Experts of a small language model: 64 experts in each of 12 layers, 863M tokens.
Below are experts of layer 7 (counted from 0) of a mixture-of-experts language model. Rows are named router (the router's row for the expert), up (a neuron's input weights, with its number) and show model dimensions 0-159. Each number is 128 + 32 x the weight over its row's rms, rounded and kept within 0 to 255.
After each expert's rows: "mostly gets" lists some tokens that are sent to it at least half of the time. This comes from a sample of Wikipedia text that the model never trained on.

# expert 51
router [172 116 108 110 120 112 175  98 154 141 143  98 138 116 154 156 169 141 144  87 166 158 162 139 108 125 126 108 105 125 136 172  60 121 112 117 157  38 130  88 101  70 127  83 113 152 178 151 108 230 120 180 181 109  75 127  85 110  89 183 131 126 130 168  68 108  98 126 166 110 169 115  86  80  94 149 157 166 135 100 122 108 125 161  77  99 130 184 128 117 121  97 153 113  86 114 149 165 162 129 172 104 124 141 154 131 176 169 138 132 124 119 118 168 120  18 111 115 154 148 182  83  97 140 147 125 134  92 136 155 111  59 124  96 111 124 123  94 123 109 126 110 136 136 165 123 113 190  86 136 163 110 115  52 125 112 171 133 101 126]
up0 [128 171 141 119 104 113  74 150 139 132 122 119 167 119 126 124 119 170 115 145 147 125 185 124 147 239 148 151 140  99 161 137 117 169  96 155  97 147  58 142  96 102 107 173  88  81  77 135 154 113 104 163 181 164 154 191 181 119 120 154 111 106  99 161 105 141 121 153 142 141 131 124 154  76 138 126 130 186 125 113 109  84 114 198  96 130 173 161 101 190 130 124 149 138 100 159 153  79  86 154 163 174  88 154 147 123  93 126 122 125 169 136 166 106 195 120 110 133 100 115  37  92 117 195 181 100 167 137 140 148  91 153 130 121 151 148 145 157 169 130 103 122 139 182 181 158 123  89 131 155 140  54 141 145 109  93 130 139 150  82]
mostly gets: " N", " L", " T", " R", " H", " P"

# expert 53
router [162 141  90 135 102 136 175 156 182 212 137  87 139 138 136 117 159 137 125 135 105 174 161 126 102 137 129  91 151  56 121 161 115 100 150  34 125 101 138 108  85  75 152 105 125 141 173 175 172 116  65 155 210 132  78 119 106 126 155 152 121 134 174 135 137  31 159  97 173 148 116 128 153  69  75 153 137 159 151  63 107  82 171 186 144 152 156 129 132 146  81 134 165  86 134 101  94 143 140 163 139  66 136 123 154 106 120 137 159 164  83 124 116 163 170 134 145 172 155 154 133 141 110 112 150 104  52  86 161 129 111  79 158 175 157 128 117 110 144 132 135 153 177 114 120 122 145 172 145 116 122 126 137 104 136 120 121 117  80 135]
up0 [119 109 116 138 101  90 140  94 104 136 138 129 167 140 165 133 166 118 138 154 115 144 103 194 152 133 120 109 130 113 146 129 175 121 113 121 157 127 143 103 109 106 135 151 177 137 122 111 141 166  93  89 114 116 145 165 103 149  90 153 137 155 117 180 167  46 134 178 125  54 160 198  99 150 110 182 115 161 138  98 124 104 150 103 211 167 160 147 173 107 123 180 112 104 168 135 125 129  70 135 163 133 114 138 111 115 155 124 184 115 154 142 140  69  87 164 159 164 123 149  55 152 141 119 187 119 154  28 108 182 104  72 130 132 108 140 147 170 118 124 188  70 129 110  67  67 141 121  81 123 143 106 140  61 172  89 136 110 107 139]
mostly gets: " M", " S", " R", " Y", " F", " Br"

# expert 49
router [124 157  90  93 103 188 113 103  89 129 140 134 102 138 124 152  83 143  93 155 112  94 127 105 189 123 132 138  97 154 143 108 133 184 101 107 154 102  87  88 175 141 100 116 164 116 148 135 100 136 108  91  99  83 109 118 107 114 130 149 135 105 169 177 178 116 103  77 159  90  80 169 147 145  98 119 109 169 122 144 148 102 145 108 147 204 161 133 188 126 167 154 124 180  71 107 136 104  51 180 106 118 172 114  70 111 147 146 158 180  69 137 105 153 117 159 134 142 162 103  97  80 133  94  67 142 142 100 142 190  57 144 121 147  95 118 133 180 141 116 135  89 159 136  31  82 174 127 143 127 145  83  88 159  71 135 107 133 130 108]
up0 [101  94 155 128 125 144 101 149 143 156 135 118  73 121 155 161  88 143 161 123 148  97 141 127 113 107 109 125 106  69  72 144 169 129 121  61  55  99 107 169 168 164 149 107 162 123 114 157 117  92 130 155 159 150 134 109 144 103 110  88  74 101 160 139 156  66 108 143 129 131 156 149 111 123 148 149 126  85 142 127 156  87 100 120 121 112 153 165  98 128 151 139 104 168  58 137 129 193 101 168 129 104 167  88 177 172 143 123 110 157 114 195 172 141 184 202 140  92 119 170 207 116 174 155 112 110 141 149 121  94 176 143 131 113 134 142 208  90 126 108 161  94 183 206 142  58 138 116 170  93  87 106 114 120  84 145 134  77 119 122]
mostly gets: " during", " in", " at", " became", " won", " took"

# expert 17
router [ 87 165 181 121 149 222  76  94 124 116 126 128 143 165 128 160  73  81 135 136 140  89  75 146 116 107 118  84 141 109 144 103  96  97 121 132 152 142 127 190 138 110 204 166 159  96 170 107 112 124 116 193  82 139 150 165  62 143 153 143 118 159  78 149 124 117 134 109 122 116  36 154 151  34 102 110 136 118 115  83  74 111  77  84 119  67 154 125  73 114 129 137 142 132 115 149  76 117 155 143 127 102 116 172 182 145 164  91  81 103  84  89  99 147 108  66  79 133 156 152 127 122 126  79 130 111 140 150 106 139 151 120 150  97  61 143 114 152 136 122 118 127 154 149  87  75 118 121 153 144 102 157  95 136 139 138 105 147 102 165]
up0 [119 144  96 141 125 128 102 129 159 125  63 152 181 167 121 132 124  87 203  94 147 129 103 133 122 159 163 137 149  91 110  90 107 100 134  88 198 128 108 103 170 195 115 155 146 169 115 177 172 134 158  79 180 130 120 156 137 115 149  79  99  80 116  98 106 122 105 147 108  55  97 170  99  96 101 146 115  91  90  75 103 102 138  99 202 159  95 104 160 140  99 136 147 131 139 167  95 106 175 159  94  99 100 102 189  97 172  96 123 156 118 123 144 113 103 204  42 121  89 151 118 189 124 111 150  91 118 102 108 111 108 152 112 176 174 171 139 189  86 132  75 101 171 152 147 128 146 130  87 148  97 166 128 121 124 122 121 107 157 139]
mostly gets: " well", " more", " small", " [", " short", " very"

# expert 14
router [107 102 156 128 160 118  86 118 147 119 115 167 146 121  67  91 176 124 203 167  96 107 126 114 165 125 116 125  68 149 123 164 139 138 112 147 110 138 153 119 127 200 111 242  87 114 120 139  69  88 120 149 160 181 118 137 136  93 117 133 101 131 115  84  83 149 193 140 133  94 135  91 116 168 174 129 147 164 113 136 118 123 178 176 124 133 161 112 147  97  85 117  78  98 115 116 157 110  90 132 145 138  82 151 105 127 106  91 124 120 179  85 113 125 129 151 139 101 142 151  80 142 123 121 150 130 144  98 103 158 156 123 162 175 133 158  41 124 147 180 139  89  45 147 126 144 124 126 166  59 110 100  66 172 120 177 112 117  53 165]
up0 [180  81 187 167 147 120 137  69 116 106 145 160 132 139 147  78 112 101 170  88 163 125 136 137  67 102 158 150  93 172 140 105 157 111 107  77 150 145 115  91 177 137 156  79  98 107 155 105 185 166  87 118 184 170  64 138 122 111 132 110  68 149 141 129 136 142 125 178  96 143  75 142 123  69 106 141 108 160 143 104  82 136 160 185 113 135 159 130 185 105 127 172 136 130 173 121 122 139 144  93  97 145 155 213 155 165 119 144 120 149 135 128 180 125 163  99 127 160 108 118 103 141 136 102 159 120 121 109 112  64 102 107  96 163  94  99  73  61 128 136 105  42 195  83 171  99 152 129 103 147 122 158 129 176 144 108 123 141 131 178]
mostly gets: " National", " government", " Total", " local", " public", " population"

# expert 16
router [125 152  97 142 113 156 157 134 157 169 197  98 167 172 123 155 116 142  76  33 130 166 157 161 109  89 142  88 125 120 136 125 195  96 158 132 149 152 121 116 133 129 145 103 106 143 117 156 182  75 164  95 148  94 107 186 106  51 143  21 170 106 160 108 117 134 196 143  86 181 143 109 121  97  97 113 127 119 116 134  84  85 185 142 132 109 114 104  79  74 138 181 159 103 142 108  96 112 126 153  99 150 111 103 149 118 171 149 164 179 101 141 133 100 134 132 208 105 174 112 152  97 129 102 158 149  91 145 102 104 131 138 165 100 144 145 127 201 121 121 126  93 125 140 122  64 143 137 140 122 159  94 138 108  87 115 133 129 193 136]
up0 [130 163 137 171 113 142 108 161 146 114 113 149 130 145 170 165 153 144 105 167 163 128 125 132 138 120 141 119 174 153  45 107 127 140 141 132  46 113 100 188  88  70 157  82 161 167 150  79  96 145 108 106 151 127 144 143 118 113 109 125  91 130 166 109 170 105 146 126 124  96  67 130  91  67 110  82 137 161 136  90  45  81  72 103 111 129 123 135  87 115 189 121  89 170 120 134 136 114 116 126 127 109 194 189  96 136 123  96 131 161 130 108 186 133 104 212 104 159 126 135 134 145 130 173 190 165 113 201 179 111 119 141 158 120 157 113 135 125 141 116 210 168 106 123 103 106 198 101 150 122  81 145 108 145 141 135 159  77 110 106]
mostly gets: "á", "ara", "ura", "ira", "ini", "ko"

# expert 45
router [113 110 156 111  52 155 155 136 110 125 144 173 156 144 123 146 144 141  96 179 114 107 117 141 119  66 119 112 156  83 139 115 130 134 132 153 109 152 100 152 109 121 138 150 125 147 123 186 181 150  58 155 157 117  92 181 117 140 106 110 113 125 146  87 132 170 171 152  94 180 120 134 144 111 118 119 136 123 114 108 188  75 111 102 117 160 120 187 102  35 134 137 151  78 113 152 172 216  85 146 140 117 114 151 146  95 148 154  86 163 116 182 137 141 104 132 112 122 149 127 106  97  88 129 114 145 132 127 170 172  91 163  23 152 112  79 148  83  46 120 106 116 122 166 188  70 141 129 167  82 142 148 138 137 152 144 151 131 205 162]
up0 [131 118 135 101 207 166 156 118 104 153 188  98 164 176 150 124 116 130 178 113 146  75  72 139 123 123  95  80  87 131 127 118 103 183 153  86  59 202  90 162  87 123 116 142 126 106 127  97 109 184 112 103 111  98  87 158 180 148 141 131  83 166  88 115 124 142 120  82 160   9 111 116 108 113 138 174 100 128 116 118 170 115 124 150  92 111 131  85 119  96 131 124 107 133 130  89 191 123 167 135 160 120 157  95 159 145 130  83 168 169 123 143 149 134 159 138 136 132 136  86 103 135 181  89  38 109 153 102 135 126 118 147  66  73 127 133  81 113 147 155  94 136 103 123 165 130  62 159 114  96 132 163 152 171 139 144 163 123 138 109]
mostly gets: " ===", "\n", " ==", "\n   ", ");", " —;"

# expert 22
router [120 122 126 163 145 124  86  95 124  88 148 159 150 113 133 107 169 109 129 153  99  41 109 151 135 120 133 104  58 123 123 104 143 122 147 115 134 184 168 154 135 136 157 122 100  76 141  61 159  88  73  65 102 151 151 159 104 150 180 120 135 149  81 142 109 143 146 146 145 126 123 115 138  76 138 149 137 147 102  64  76 148 123  31 171  91  80  86  36  98  87 155  94 119 177 108  62 101 105  76  74 140 129 124 147 109  99 138  70  95 116  47 102 114 110 136 179 109  99  80 137 131 148 121  93 116  93 130 110 121 131  93 134 169  65 118  98 113  97 143 110 140 128 142 140 115 132  90  86  87 168 145 170 115 164 148 147 131 109 147]
up0 [150 128  70 107 125  86 206 152  88 147  70 160  99 177 141 160 115  83 135 126  82 119 142 213 176 161 145 111  89 113 137  85 104 131 182 135 133 115 144 177 133  98 104 154 135 130 160 146 153 116 112 101  88 124 109 159 196 117 142 195 107 142 136 119 141 113 135 145 134 134 191  80 128 159 182 111  53 184 179  67 116 113 128 126 161 112  98 102 152 141 192 136 155 146 126 115 148 165 121 119 164  72 167 130 137 127 136 184 120 106 163 150 146 127 161 112 158 141 127 108 140 205 136 136 173 156 134 119 153 125 125 178 127 131 154 140  94 190 103 228 173 149 102 120 108 166 133 136 132 114 140 110 149 142 111  54 115 114  79 123]
mostly gets: " other", " more", " some", " new", " most", " well"

# expert 59
router [108 145 126  89 154 110  35 146 148 143 113 156 161 103 122 126 143 108 135 169 110 141  97 129 115 132  79 117 131 142  90 111 119 128 146 173 171 109  92 115 106 152 111 126 141  92 122 145 106  65 113 111 107 118 133 173  89 192 122 118 119 158 146 171 120 154  86 113 196  94 158  89 164 102  99 172 135 155 175 153 129  51 121 170  72 135 137 114 126 198  73  62 111 126  86  85 106  97 117 130  95 154 148 112 169 131 131  82 146 120 123  93 130 188 110 134  95 135 109 110 137 105 165 117 126 110  46 105  79  61 117 116  96 125 140 133 157  92 114  75 148  94  92  90 191  80 207 133 128 136 156 134 201 116  96 158  87 143  82 120]
up0 [170 107 150 180  92 166 169  99 142  31 157 136 176 146 139  97 167  94 147 170  78  59 159  91 166 178 119 121 140 129  94 144 122  94 124 111  99 149  97 105 100 139 169 179  83 200 110 102 163 134 119 106 107 137 143 156 143 128 139  98 167  64  88 111  88 107 183 132  88 129 160 102  97 109  82 127 165 127 145 148 167 131 119 136 116 170 126 134 150 138 131 236 128  65 102 143 117 182 144 122 185 102 140  95 134 144 159 124 101 100 150 122 111 142 107 139 117 102  99  52 106 148 164 124  85 133 138 166 155 181 136 128 131 137 150 119 149 104 115 102 138 114  73  75 138 125 136 163 186 119 178 172  78 141 132 156 155  93 122 169]
mostly gets: " that", " which", " where", " when", " who", " while"

# expert 12
router [196 172  88 125 115 159  62 109 157 114 157 185 102 162 120 122 132  93 141 116  90  65  62 128 160 154  66  68  99 108 131 118 141 111  82  69 191 104 118 138 133 119  97 140 193 107 124 113 157  84 123  79 100 136  88 112  93  80 119 181 114 157 168 111 142 109 103 122 170  65  69 104 160 134 142 186 162 147  65 133 130  77  58 102 108 138 130 138 144 136 116  79 114 125 149  96 130 133 116 111  70 189 156 133 108  59 115 139 117 129 120 118 132 152  98 195 135 122 151 160 114 112 147 101  97 121 144 192 119 154  97 146 122 145 162 137 187 119 165  88 133 104 118 134  54 128 161  99 124 109 143 161 141 129 118  90 142 133  91 129]
up0 [158 164  95 131  79 105 143 136 131 122  99 126  80 104 161 167 157 175 173 131 129 140 114  38 177  99 110  95 163 133 115 172 152 130 126 135 158  97 166 160 124 148 200 142 155  94  92 116 140 108 152 138 148 145 152 109 104 108 190 131 135 135 174 125  53 123 201 125  76 108 180  89 149 128 168  76 124  87 138 101 133 121 135 146 138  81 164 100 146 163 160 175  77 186 127 130 134 148 132 208 136 112 116 117 118 104  98 133 132 132 119 150 125 151 192 181 107  94  83 167 135 121 115 147  62 142 153 103 170 163 157 134  74 178 107 183 150  99 125  95 144 117 121  93  98  70  64 157 102 150 187 104  87 105 153 131 119  89 140 129]
mostly gets: " with", " for", " some", " most", " about", " after"

# expert 11
router [132 140 102 183 127 151 204 121 105 169 140 104 113 119 141 187 154 161 107  81 137 169 178  56 111 124 142 101 131 134 121  56  60 144 167 101 142 159 183 190  91  70 165 167  72 117  93 118 119 124 131 147  99 135 135 113 111  78 163 123 147 174 110 131 162 106 174 146  86 133  78 121 108 174  74 159  81 133 160 122 124 152 104 121 157 135 125 140  89 140 153 146 187 164 116 110 146  55 135 127  85 151 198  64 173 148 129 146 117 200 147 129 108  89 115 125 129 134  55 113 131 174 142 145 179 107  98 114 120  97 151 130 164 159  96 155 131 142 112 114 113 105  72 132 124 133 153 145 147 108 162 165 183  98 143 189 130 122 110 120]
up0 [105  92 148 118 137  61  82 116 130 106 127  89 158  97 134 144  93 129 111 134 149 160 110 152 207 116 138 153 134 134 107 125  88 127 172 147 153 137 147 184  51 135 185 176 122 156 164 143 132 162 129 108 130 124 148  60 129 135  95 135 100  84 127 129 107 137 130  56 106  98 190 155  94 128 116  46 130 104 164  75 137  85  82 143 134 127  77 128 140 145  89 131 151 133 167 184 152 160  94  80 139  97  34 110 145 179 178  87 153 139  91  88 180 127 102 153 140  71 130 157 134 171 140 157 141 128 123 146  91  78  91 151 117 122 149 133 155 135  55 125 170 153 116 118 155 101  92 132  97 102 106 154 134 189 153 122  84 145  81 107]
mostly gets: " Sh", " Har", " Los", " television", " Te", " Hay"

# expert 6
router [127 195 139 119 127 113 141 134 196 128  83 175  75 111 133 108 114 151  92 165 148 152 145 178 170  95 166 130 158 143 142 105 158 121 122 162 134 123 139  93 151 156 169 102  85 169 153 136 157  94 148 127 139 153 146 105 160 129 125 145  62 132 138  49 102 173 147 147  76 169 119 131 139 143 124 119 120  89 127 128 180 163  89 103 159 108 158 117 102 108 139 102 171 124 122 179 139 158 134 155 128 118 133 163 168 113  90 236 141  91 185 214 108 165 152 103 105  78 163 153 160 158 124 162 122  97 172 127 158 139 155 143  83 154 157 136 157 146  37 200 124 136  94 121 150 110 127 131 167 105 146  86  56 119 187 174 137 126 130 127]
up0 [170 157 145 190 137 119 139 148 170 120 103 113 129 171 123 106 113 164 148 124  97 154  62  87 121 110 139 133 103 113 135 126 107 183 153 110 156 185 129 100 131 100 136 158 111 120 182 147  65 161 109 117 106 102 112 120 117 123 145  87 171 196 119 115 133 107 103 128 176  81 143 137 187 192 105 108 134 154 127 114 187 199 132 161 130  91 133 115 157 159 143 176 209 166 141 155 125 172 127 143 157 147 150 136 142 139 109 144 138  41  90 112 110 112 129  81 142  86 110  82 120 126 110 152  92 140 119  36  89 107 132 130 116 110 124  80 144 144 101 133  96 177 217 136  92 107  68 128 123  60 114 155 163 158  61 161 102 104 150 126]
mostly gets: "}", "_{", "^{", "|---|---|---|---|", "|---|---|---|---|---|---|", " —;"

# expert 5
router [ 87 109 134 176 119 140 142 119 156 101 122 187 157 167 144 132 139 135  87 206 126 158 117 161  92  97 162 159 171 111 126  86 128 119 132  94  74 186 105 132 110 140  89 127 132 124 119 179 106  61 128 125 155 110 103 105 136 132 116 110 151 100 121 103 173 105 151 149  95 109 126 190 147 108 148 140 104 189 113 169 182 110 181  94 111 129  98  61 127  97 150 163 113  97 151 214 188 238  96 160 122 138 117 134 134  35  92 119 125 108 151 161 115 146 114 135 149 171 156 121 146 164 184 135 109 112 207 158 111 151 144  81 127 191 141 104 111  99  89 175 140 170 116  89 148 113 129 115 124 103  82 131 124 127  96  90 114 133 134 134]
up0 [143 131 157 148 136 156 114 104 133 109 168 143 162 134 137 141 155  88 125 112  94 199 116  80 128 155 164 135 147  90 125 114 150 139  88 161  93 134 128  96  87 130 158 112  97 106  97 126 108 126 177 106  89  97 153 156 110  63 135 116 119 142  91 144 145 142 148 104 183 134 142 181 129 108  70  91 141  89 151 152  98  65 137 130 136 143 176  42 121 100 160 111  74 137 130  98 161 140  86 186  63 147 141 109 129 107 133 184 221 114 125 100  73 122 107  98  80 162 159  98  88 120 129 167  99 148 127 150 138 113 129 134 184 107  75  95 195 163 138  85 111 174 145 121 154 110 154 113 102 108 182  95 145 107 127 180  31 117 152 182]
mostly gets: " —;", "|---|---|---|---|", "|---|---|---|---|---|---|", " |", "|---|---|---|---", "\"."

# expert 23
router [120 151 121 109  92 176  72  75 145 143 147 191  70 140  72 100 136 145 113 151 106  88 120  78 148 141 187 123  78 156 118 155 123 161 154  79 201 134 121 151 166 180 166 120 131 125 115 102 121 160  97 103 122 123 100 152 139 121 127 167 119 135 144 134 198 116  55 138 169  89 132 170 180 163 104 161 152 128  87 170 153 157  93 122 132  91  89  95 161 100 126 163 105 130  82 165 117  64 107 115  79 108 138 161 142  75  95 164  98 153 113  73 151 177  85 142  76 110 141 156  87  98 149 133 105 100 182 141 110 148 138 124 113 152 138  89 129 218 127 165 139 151  99 107  98 162 116 116  60 150 126 175 139 159 107 147 155 134 155  81]
up0 [148 170  64 126  81 138  70 125 152 126 109 109 175  83 125 137  84 113 153 111 117 152 119 131 160 110 145 136 141 181 101 125 106 138 171  93  33  85 125 149  77 130 167  99 134  56 124 122 201 192  86 134 143 140 117 136  87 108 142  49 164 149 127  72 118 147 152 133 111  64 104 165  97 106 161 150 166 122 143 123 133 160 114 127 149 117 182  79 192  76 112 137 159 140 156  95 121 138 120 185 134 142  89 104 135 165  97 175 123 108  81 137  77 180 152 110 153 164 120  79 133  77  97 120 123 144 165  97 137 142 149  97 122 110 117 119 110 145 115 148 128 142 144 184 161 101  41 119  75 160 133 119 121  63 118 113 135  95 110 146]
mostly gets: " well", " However", "In", " just", " along", " off"

# expert 44
router [144  95 123 123 121 155 122  91 155 145 150 134  78 207 203 103 148 100 100 178 119 147 125  57 141 136 141 153 158  94 103 139  94 167 139 121 151  94 184 129 126 160 116 105 109 118 162 147 165 123  86 136  68  87 107  87 124 122 152 172 151 147  97  93 161 145 118 145  92 126 115 218 131  86 125 114 128 120 110 134 173  41 139 124 123 147 173 137  99 139 115  88 135 100  58 141 181 138  94  83 143  81 143 146 116 104 135 146 162  93 126 107 103  56 132 158 143  76 105 139 164 100 162 142 142 148 170 111 195  96 114 180 109 186  79 159 101 100  97 169  99 149  93 166 146 160 137 140 109  98 136 177 174 104 167 126 165 118  66 129]
up0 [152 135 105 184  71 149 111 212 136 125 137 104 156 148 146 125  65 130 162  77 132 158 166 110 134 126 172 135 171 167 140 106  60 160 152 150 130 155 123 155 140 170 183 161 124 127 140 132 171 173 176 107 157 113 156 125 108 100 194  99  95 148 104 107 113 168 116 166 119 101 148 226 133 119  87 156 131 154 137  94 116 145  28 158 140  92 111 104 137 139 101  69 157 127 151 140 106 126 174 109 125 103 130 147 152  96 188 146  94 115 163 158  86 143 115 153 143 112 135 120 146  91 156 108 140 103 119 114 154 214  44 122 132  98 100 156  74  65 111 131 172 102 159 119 111  88 110 143 165 167 135 130 118 107 147 111 149  79  90 142]
mostly gets: " New", " South", " North", " Mc", " West", " ."

# expert 56
router [108 102 143 121 120 137 167 105 170  71 101 122  73 108  86 121 128 173 107 177  69  86 157 141 133 125 130 168 173 166 170 171 202  84  85 178  75 140 107 134 154 157 179 137 108 110 158 134 175 137 169 140 142  93 101 102  93 148 119  80  59 152 105  78  95 109  90  97  96 170 132  95  78 134  96  70 136  88 113 125 152 127  80 140 181 116 105  98 138  71  85  87 106 144 138 154  90 140 109 107 159 140 121 153 113 121 165 132 151 135 147 159 151  86  99 112 106  77 132 130 113 152  80 110 137  97 155 105 164 165 167 119  56 138 109 149  98  80 141 126 115 169  84 198 135 145 143 162 185 119 131 154  77 132 105 157 162 108 181 143]
up0 [123 144 111 150 134 159 106 138 133 169 113  96 108  93 119 128 163 177 110 132 129 146  90 141  95  96  63 123 104 161 186  64 123 132 137 230 138 131 106  78 113 145 220 102  91  93  95 127  96 163 116 140  91 103 139 166 102 171 192 106 100 105 125 166 145 165 165 149 170  94 152 156  91 200 130  47 126 142 139 103 168 107 168 114  93  57 112 142  99 108 127 163  89 149 121 155 181 144 118  60 129 200 123 160 106 108 116 207 136 104  68 109 156 185 115  93 159  87 124 168 151 138  84 144 108 150 117 107 100 114 182 156 144 123 181 108 116 132 139 131 102 132 122 133 154 138 127 115 143 131 140 107  84 121 107  98 138 131 136 110]
mostly gets: "″", " •", " km", "/", "^{", " Coordinates"

# expert 18
router [136 162 107 112 117 182  95 116  78 124 189 140 127 161 116 125 151 127  90 134 132 176 100 149 148  68 139 179 117 132 166  92 141 144 151  60  94 166 199  63 170  62 123 122 122 141 100 152 150 107 139 143 103 149 144 158 130 156  66 130 163 135 141  91 132 114 160 128 118 146 161 151  85 103 104 171 144 183 106 129 141 118 157 103 171 141 127 114 105  47 126 177 131  91  90 162 149 141 126 152 159 155 206 145  94  54 120 144 101 155 137 168  92  97 102  86 194 132 149 170 127 109 127 127 158 149 104 178 134 194  94 159 144 175 161 108 125  96 138 156  97 154 154  93 115 101 142 159 185 101 149 180 162  90 126 102 101 126 157  66]
up0 [ 69 121 127 148 114 113 179  82  96  82 183 120 125 115 107 111 115  42 176 135  88  91  90 108 148 108 139 148 179 110 137 125  97 108 114  85 144 131  68 151 166 124 122 155  87 161 175 167 140 107 198 139 164 177 134 139  69 148  99 169 138 110 135  34  95 110 103 141  71 146 151  93 119 134 146 153  74 165 192  93 141 101 164  87 110 156 136 153 171 140 112 131 150 152 144  98  73 145 115 122 146 114 126 138 115 165 146  96 174 114 124 154  94 171  70 172 157  96 163  51 160  96 151 121  98 169 146 162  90 189 159 164  96 105 124 129 128 123 156 120  91 143 107 137 133 130 122 132 116 156 101  69  98 116 162  98 186 110 126 146]
mostly gets: " 2009", " 2019", " 2014", " 2023", " 2018", " 2006"

# expert 27
router [135 147 144 137  91 169  98 138 133 116 131 151 131 103 131 146 178 102  75 170 101 114  85 184 162 168 124 118 114 121  71 171 137 155 153 166 149 129  75 162 119 108 151 102  74 112 163 170 161 121 151 143 106 133  86 134 110 139 115  82 157 153 100 129 114 120 118 103 156 140  59 189 116  91 127 172 115  56 147 145 157  73 114 139 156 144 138 147 133 121 141  75 147 149 104  94 180 145 123 125 143 129 110 126 159  98 153 101 112 131  82 173 127 120 151  98  85  57 124 112 160 110 146  78 110 104 135 152 163 196  65  96  97 116 111 172 161 113 119 106 151 108  96 131 124 132 176 166 221 147  76 181  71  21 153 109 125 140 120  79]
up0 [143 156 182 194 197 109 167 139 115  98 133 158 118 143 119 145  92 121 153 156 149 115  92 139 134 137 111  90 165  97 134 139 159 136 144 196 102 128 160 122 134 154 110 142 115 146 147 110  71 118 176 196 113  69 113 150  78 172 194  99 146   0 122 114  98 141 141 100 129 123 132 122  74 117 138  76 127  98 152 141 117 141 170 130 124 156 170 163 106 167 129 143 128 150 165 133  95 144 142 140 188  76 147  82 116 165 168 112 183 137 166 122 135 107 108 170 116 162 102 133 135 190 101 110  74 104  77  79 126 148  81 137 150 175  98 131 154 111 123 140 157 184 116 135 129 103 107  85 136 139 105  80 112 151 192  74 166 136 148 141]
mostly gets: "),", "\",", " and", "\n ", "-", ","

# expert 1
router [113 113 131 105  73 154 124 166  82  78  79 132 109 137 145 137 234 153 133 131 109 154 161  99 173  54  92 138 184 124 109 104 140 125 122 157 142 129  61 122  98 134  71 107 144 128 106 196 117 126 134 135  99 118 109 130 142 201  89 108 154 132 152 146 175 103 141 121 106 120  80 142 109 117  81 167 111 135 117 126 176 113 126 138 110 221 163 160 118 105 151 176 124 119 123 121 168 175 123 152  83 116 100 145  65 138 124 168 120 123 130 136  98 109  85 114 131 104 151 137 162 149 175 139 100  94 148 150 152 141 110 111 120 135 189 149 167  77  82  72 113 156  69 175  94 116 184  34 124 146 115  98 103 102 142  92 114 136 186 127]
up0 [212 124 172 136  94 179 125 192 155 112 193  73 182  93 129 124 121 143 138 132 141 139 151  88 165 167 118 120 186 127  54 113 107 112 110  86 118 141 165  73 118  97  81 111 152 144 153 137 131 105 124 129 157 101 127 105 123 143 188 145 108 144 131 167  91 136 129 133 173 180 143  89 179 117 181 141  97 156 136 120 126  89 152 124  56 149 162 190 137 162 138 104 131 152 115 168 164 102 166 173 118 127  94  85 155  99  46 175 102  77 100 126 124 137 136  53 147 150  99 130 108 146 110 170 135 178 151 118  56 147 151 142 121 157 145 185 104 174 103 138 121 132 135 165 138 140 116 152 151 140 101  74 133  99  83 128  91  84 161 106]
mostly gets: " United", " ENG", " Italy", " RUS", " ITA", " USA"

# expert 31
router [166 128 217 106 161 108 141  99 172 101 135 135 128 131 147 188 112 143 186 138  86 156 103 125 127 141 140 166  72 119 160 162 107 119 104 108 140 176 133 170 154 149 130 156 139 166 106  99 162 183  94 120 164 188 170 129 100 145  92 108 139 111 122 129 144 129 135 155 144  68 160  80 113 162 181 127 112 105 134 160 135 134 136 131 205  67  86 129 200 181 104 151  89 102 138 130 153 125 115 141 126 116 153  76 148 171 151  63 153 150 165 106 141 115 124 112 119 213 138 133 141 100 117 118 101  92 119 158 106 153 114  72 154 131 115 129 140 212  92 162 138 120 199  75 141 170 116 119  70 121 137  63 138 103 105 144  62 129 173 113]
up0 [121  75 146 111  46 161 113 177 147 145 197 134  41 148 142 111 104 146 111 111 131  98 157  51 154 134  84 110 134 162 148 144 141 146 135 112 128  95 146 128 152 148 157  84  92  94 134  33 113 163 156 174 142 141 147 121 128 197  72 124 118 128 166 124 178 123 186 183 132 118 150 171 162 182 189 185 149 157 106 143 162 138 162 113 168 140  96 115 133 113 103 133 109  89 136 118  87 129 118  92 150  93 136 138 124 141 124 110  99 141 149 105 145  85 132 148 116 108  85 112 114 149  99 200 135 129 136 139 119 142 177 186 176 143 167 156 126  83 152 123 123 166 132 124 122 112 141 198 155  91 160  87 157 100 186  94 185 108 175 134]
mostly gets: " life", " sp", " design", " period", " aff", " act"

# expert 10
router [149 164 133 101 141 167 145 132  53 217 181 147 101 177 141 154 121 153 148 125 160 140 145 147 114 153 119 140 163 148 107 175  96 158 128  54 134 150  82 119 137 107 118  93 128 164 170 105 165 138 110 138 134 109 112 161 126 177 109 153 122 110 154 100  69  68 178  97 138 115 174 112 178 100  86 124 143 143 114 113 135  65 152 176 129  74 162 164 109  76  92 159 114 125 191 158 113  99 144 136 135 108 127  94 134  46 111 144 120 162 120 156 118 124 153 131 134 132  84 104  87  87  67 106 140 116 101 133 107 165 100 109 113 172 108 100  82 125 117  93  76 137 110 105 150  79 184 195 117  53 121 113 126  51 108 153 135 115  99  84]
up0 [134 117 114 121  98 128  97 167 153 166 144 175 116 128 141 163 111 202  81 195  64  96 139 124  69  88  70 134 133 145 152 168 183 122 126 115  91 108 189 134 117 144 116 177 115 107  73 105 151 146 143 137 147 149 102  65 178  89  88 124 161 120 115 129 149 115  45  97 149 102 147 136  97 170  85 131 171 144 119 162 103 100 156  98 141 103  77 160 119 147 185 110  70 138 141 169  97 125 141 140 144 102  98 168 127 111  64 114 107  96 103 122 122 176 100 153 142 117 126 159 131 171 155 142  79 117 179 149  88 124 164 130 138 121 141 141  61 151 114 166 178 133 146  88 127 132  91 169  86 154 143 165 129 143 123 140 112 242 116 116]
mostly gets: " Y", " J", "Ch", " Ry", "J", " Ch"